Experts of a small language model: 6824 steps.
Below are experts of layer 4 (counted from 0) of a mixture-of-experts language model. Rows are named router (the router's row for the expert), gate (a neuron's input weights, with its number), up (a neuron's input weights, with its number) and show model dimensions 64-95. Each number is 128 + 32 x the weight over its row's rms, rounded and kept within 0 to 255. Numbers have three digits each.
After each expert's rows: "mostly gets" lists some tokens that are sent to it at least half of the time; "gets" lists some tokens that make up at least twice as much of what it gets as of all text. This comes from a sample of Wikipedia text that the model never trained on. Tokens count by the router's weight.

# expert 19
router:135180148156140116129089169182099130042154163142093157172162135152080164144131119134114115146107
gate0:129071125099181157080099153172144112105134163109091133164120118111171154084076105181166147183193
up0:103116127110170156146136117123118152185109110128191073072112134143082060153142089045135069120131
gate1:155131078112147143082125128125124081131146122118136123189163141168119163143087143136156087127141
up1:121060086145125087137128093092137121172104146103178102136088143133076151087051099043121095126144
mostly gets: " the", " his", " The", " an", " a", "The"
gets: " the", " a", " The", " an", " his", "The"

# expert 24
router:098175133116068095145073132124070161125123169152116133149124101191146141152128101161105144138127
gate0:169120082122140153152090127089091126147162122107177115100118043171193110093111134162111122111111
up0:171165085099143127140108122121175102113182114133066126150134184153076156117142119133163156147113
gate1:110145147119102099175111152147109070128106155128178098145129101162156140121135135186107173131149
up1:034173156107108129219119125151069092117108135149111176117150111133145148174150113150096166166138
mostly gets: " in", " on", " In", "In", " for", " at"
gets: " in", " |", " on", "0", " at", " for"

# expert 1
router:126127138093050080178144145179092135158152144187181130150160115179105132129123124041105088103103
gate0:101104094131145103132154141152134109142145098111152134083099113144161142067078144092145076136128
up0:153207075158178128114115109170135095155132168085184125117131162117125066126129098144127055108120
gate1:143160202119100082134138097122120092130120093172165136152123148154118161136145129171122121182179
up1:096079055177186129123104180142098149164202119137082114072119136053154125115151116053158121096063
mostly gets: " l", " k", " un", " Sch", " Cl", " cl"
gets: ".", " \"", "\n\n", " p", "et", " l"

# expert 8
router:116189155137126136150142132094047139102127168163133106178133146147108138191162145158080143136139
gate0:138100140099123171102160160048137123132141124141128100152097164085121147152125126081100089108120
up0:124184131078100120169137143124131122082163146154167113157158102117085149139160117077088072144124
gate1:103149180139175152098105133113103114150112085125156126102086097145176127175177097152177157152138
up1:167133124124110150102093159149186121143138096123149121100056160133096135132149093150124077111161
mostly gets: " to", " from", " at", " for", " would", " through"
gets: " to", " a", " at", " for", " from", " by"

# expert 29
router:114131116149097073133109160120097148125116178181127132122152120136135180186183190129050122077088
gate0:117121202157124123050066119127127124133091136148165069192149137111131176049139124153132182122155
up0:079124126123160157159104114085143152132124143137193110130203111121202084067103146151139082102064
gate1:148123085144132115123109102085124115097078118156117105111120122150115148167118111108099149146095
up1:096182155168164127108131134163106136095140146157159126106129137133070138130124126055136087106162
mostly gets: " century", "–present", "°W", " ·", " East", " north"
gets: " ", "0", "8", "9", "4", ":"

# expert 33
router:108161170131072113163106154144091146092140206158087165118140136180154108237198126124062122081104
gate0:103149171140102143159153133071101108164157196112156136148132127107115115199131157168081136123155
up0:219151069191153149127149122110163154127132041151132122164188117132115163111139112107124139063124
gate1:196127126123118137120171127117139109154174179136036180105126150149138143174141121161110151110144
up1:080087168132111168122082103161071079154175110139115115147064132124148133129150091121114122093152
mostly gets: " the", "–", "'\n", " Born", " ±", " The"
gets: " the", " |", "–", ".", "201", "202"

# expert 38
router:125162124154147122094139167210105219131146120143078173182183131198075074148122152092114110099131
gate0:179092105128118146110126073153169091148138104123125126126127146157102091110135163167141051132165
up0:131149087127114161103105079186083141110123149127112112159166118172066119096141170121118069107118
gate1:099086140091097106135118103151084111148094140147121085171077180171153133159141150115115080182096
up1:186147094132111100083108150171160114095078140114173141112159093125178143156140094172097124127116
mostly gets: " was", " is", " be", " were", " been", " used"
gets: " was", " of", " is", " as", " a", " were"

# expert 15
router:138158131145143095134118130134047119153083143162150134130167129157092148155114195142066133084147
gate0:141108123155136173086092163118145164141127061088161107102070142102118140119100131072162199136150
up0:132126090139168112177135162117148095093146118151155116153149138093065168119116101148102144088186
gate1:127195102112122110050154121108088134125175149122148112189106104143194101150113085176116190094130
up1:169144079122155103067078105107122140159163139128108139149055161153189123140096147159122160051146
mostly gets: " for", " as", " when", " had", " where", " during"
gets: " in", " to", " as", " for", " with", "."

# expert 26
router:104141113115126079109082136201149183162126118148145133137187138164123093136148167110089124134119
gate0:218108094082115125124086074136121137132124132127119104127175152101163065103138084130124073189147
up0:106108118113113155122134191149213155121135107150112129143143106123107148132155129137100083218155
gate1:091127115082149129074050140168185165151123139108171125182142179165165105101130097118109114110133
up1:161138119155162120122127142193134174130160165113117148152104145149135098107132139131088073143095
mostly gets: " was", "|", "==", " is", " were", " be"
gets: "-", "|", " was", " is", " and", "=="

# expert 16
router:106142126147119035144111150156103159077130102160090162168116100137124170150159147167046143119094
gate0:116146091124141091134092133124128088079112160096077081177128156123150117075144094106119140129142
up0:157180202151078167100114117140095103114111147158161103158142046201152175142137130099060117133052
gate1:125110127090163062145140117148128163115102142112100146132141094183138141194141107174117101159104
up1:077103154136123085168171184111120101076176183130149113179145123095109134169197109108071113156111
mostly gets: " R", " Sh", " r", " s", " S", " would"
gets: " ", "1", "2", "0", "3", "6"

# expert 18
router:109148104207079091162142160144146135114123153142150126213147109133148140136108110067090103073141
gate0:148106161208084126177172155153130136180092067110168139102082148110157139129118175164123109114069
up0:104109169163132162227153100142124140131157118100107165121090096132168100128138173180123160114132
gate1:125116106136070141176129104170126118170123175104133075139065121130094100187109167124169156131104
up1:095156124154142104166194072067139102117126094162145136099109090110133141145162132113143189121144
mostly gets: " it", " has", " have", " they", " him", " she"
gets: ",", "s", " it", " he", ")", "ers"

# expert 32
router:078177130137126120140104145120116130145134147155173156147142122173106104161156173146099090099171
gate0:150103150131157171143080133141126141146134118076164137067085143062131082075076190129091116157135
up0:197139126042117139111151112139114167150176113143134074158100118181120184138098149186165161117173
gate1:174119098163181119157139185139141111153138111117148181080131162163135166072121147115136077101112
up1:114135153082065082147144080066126143103184139137132101145141109039104133129154145098133173175129
mostly gets: " that", " and", " has", " not", " but", " which"
gets: " and", " of", " to", " that", ".", " was"

# expert 17
router:037149089119118100113095142180106151099102095155132153157179136112088106124137148109096153080082
gate0:093112079131088095080130094116150112088120098158171101142136106098142132119142105136121174060086
up0:139123136130079138136135159108085142135148122127074128151160098131084137150117073126100090175176
gate1:100162106168155088083129179143082141114161147156055134121154114116171112140101065128083165169109
up1:080111114102141131125099169154125137148149119115185089120151191159109120107154131137145108114117
mostly gets: " Total", "°N", " built", "″N", " Location", " %"
gets: " |", "ing", " Total", " No", "ation", " Team"

# expert 13
router:115172135114090113170084133171140147093100147151160134149100115181111181129166175152105105113073
gate0:124133086148140118119144131121124132154134087120133134156136118136118139084086191143092151104174
up0:158114162170137117154162106090111134147142150155124113131151126111094126166146094115197129143135
gate1:160178101140085161078154152164151121151078137089085140134153122130038154108142113141117179132095
up1:154053205160097141156155139159128127178143166129084114110128150164110146142124168105142121136098
mostly gets: "201", "200", "198", "199", "196", "202"
gets: "201", " a", "200", " in", "199", "202"

# expert 14
router:114149131177058087166069115117115142139115164129148101164170132143111118153168174110079133116155
gate0:192086148123158101181164169141093090119092111093136083138145164112124096151142139077143137183177
up0:103149146144072136129095066111190165113104141146099105119110099140134122092112169168090133169088
gate1:199187095109142128129135136108169123121111185105110124157106149150135100101149102215125062113170
up1:139105122119175099141094091115086140119119112140088111103099176150104139118143095150129205150143
mostly gets: " and", " or", " from", " &", " through", " than"
gets: " and", " of", " to", " the", " in", ","

# expert 20
router:075156087124093088131126162188111143142153128208166151155157146103111179160141170095102131099073
gate0:040122124065171157134106110122147121114077088149156189103146184083157109099108144152112138114103
up0:107116084157143115147123092099113135120111146174090160116148091065167132097107131116099140203119
gate1:151130133099148161182117111138090084150117120112115144125176143136097086152152155151099097074211
up1:101127169192162091161139133133147173128134186138137121103111076164116113129077125113174097179094
mostly gets: "==", "°", " |\n\n", "===", "′", " −"
gets: " ", "\n", " (", ":", "-", "\n\n"

# expert 30
router:187153177171088081181134151103067163107108181142136167120185152247102105140125152132088071110084
gate0:133093151114133098182124134113049084123119136152224097153120093115150126160138147122084119064081
up0:056129098178215110093116169155162138077157154127037140158144142158126123110189147107138130132143
gate1:135140148113112095153159081090137167138160126173093167095181111131124111092140143203134140098104
up1:117146181100168133178177145082142152142161163155172161118121158132142076076168174145148116100114
mostly gets: " John", " film", "\".", " player", ").", ".\""
gets: ".", ",", ".\n\n", " by", ":", " with"

# expert 4
router:134222113185106052126125144141088148103149128167087171125165109205092140134111142098077112106089
gate0:100159088104099094115160120159046139165170174139112132131107178063136141157110190155135126095187
up0:144128141080090093084148119174100118203122209137120111139156150161093149176164145155143085150136
gate1:155139146142097161161157166119107051149167146099117107129082088111139075087158074143173117150170
up1:149131118150176116105140098121182181154104155102075096099091084129146120116079118170109140164125
mostly gets: " R", " H", " c", " W", " v", " Z"
gets: ".", " ", " R", " H", " (", " W"

# expert 25
router:049211115127119097143060156154070134059115111155123116155162132167135129135199115134031127144096
gate0:096117079168141103123131119138113106131142140146148132175131108109115187122176168096137193158134
up0:094083075111181129106119086157095078144163104107163127123150144066098152082181140164133201163131
gate1:163082092075146206149149183095193124123110076130128128109110119076120193095132086126117104142113
up1:092206130157177120155101160097180188079135130166187136112146118134161104058132138193179141157129
mostly gets: "′", " +", " −", "°N", " |", " %"
gets: " |", " ", " |\n", ";", ":", "0"

# expert 23
router:072177140119092096134087130196086200080098187163122154129139131132123152167107177117044117124104
gate0:112115107091112095085198104165190224108131127126105067130096069084130144110085129186170128155163
up0:126108135106107110126175075087157172186085140114165144122111105125120150110152101158133116148105
gate1:147152131098116109106140138207083106141129190114155120096132126080074183146088110143090092084140
up1:153108139101142108203137137120124063119149122106223120179128123103075135136103178110127142141161
mostly gets: "%", "191", "189", "000", "193", "°"
gets: " |", "%", "th", "|", ";", "5"

# expert 27
router:107163145209122135154066172150118134076173171116111164165176134145125141144181122112112115105132
gate0:133087165162107152123109162090190088165192149100184145098139143054134146074122115092164169106164
up0:153162138102157092081140128190121131112141091121055077100125123184119148187106164125142139104135
gate1:117082126132138114152117114144158091137038147128130100124124119122221148150127128107132070096150
up1:147150095137139092077138186109155112113060117130128158130070119138141100127121111153094139128134
mostly gets: " the", " his", " The", "The", " her", " their"
gets: " the", " of", " The", "'s", " his", " a"

# expert 0
router:121171077178115102126135143141115140109091137163124158136190134143086130158132104131052145030115
gate0:130128039078127150107151140118124105133144156153097122133139147105143121089128140176144152115139
up0:133117139187099119123123093125123154133132107143130162122131092160128186165130184146111106104073
gate1:138076154101177076140151149170145104187138150116172100119170114111135072134137115187087126150159
up1:096106095098183172117124145124138178104143109137091132137090137120134115138133161078160133156103
mostly gets: " that", " which", " this", ",", " who", "),"
gets: ",", " |\n", " that", " which", "\n", "),"

# expert 5
router:165131132199092096152162164177103186133141181161133130163121111147173133140145125122109052142114
gate0:100079084171115110138116144163199110134105138124199149172125140120169152167130150134072156091083
up0:122186173060099110118138105106054135122118126151092105082119161146102135146146118115177172105144
gate1:128130040145133158151131145189168155138108080114128149135104171174132086163116123132176024152171
up1:110141192123075120124111094172057094097115186155134096116120061119105151133115144099090198119110
mostly gets: " \"", " =\n\n", " this", " one", " (", " '"
gets: " (", " \"", " |\n", ".\n\n", " =\n\n", " first"

# expert 10
router:079134098173096046124148129144160161125153124190138158179158111094137154196153138128077122103131
gate0:110107127137097149133135130137173085157158056121121122088102099110183114152135099101177228165155
up0:089186151135156148187128151066150123124098193140185185131137138075106115158113103129116168129098
gate1:125117183123172134155152064069146150176186080136140100239130133113109093124084182163080117139077
up1:123141173151113120106163094069139137138123137175100115201142114141138150153139125189145179161088
mostly gets: "-", " C", " P", " B", " W", " T"
gets: "-", " B", " T", " M", "–", " K"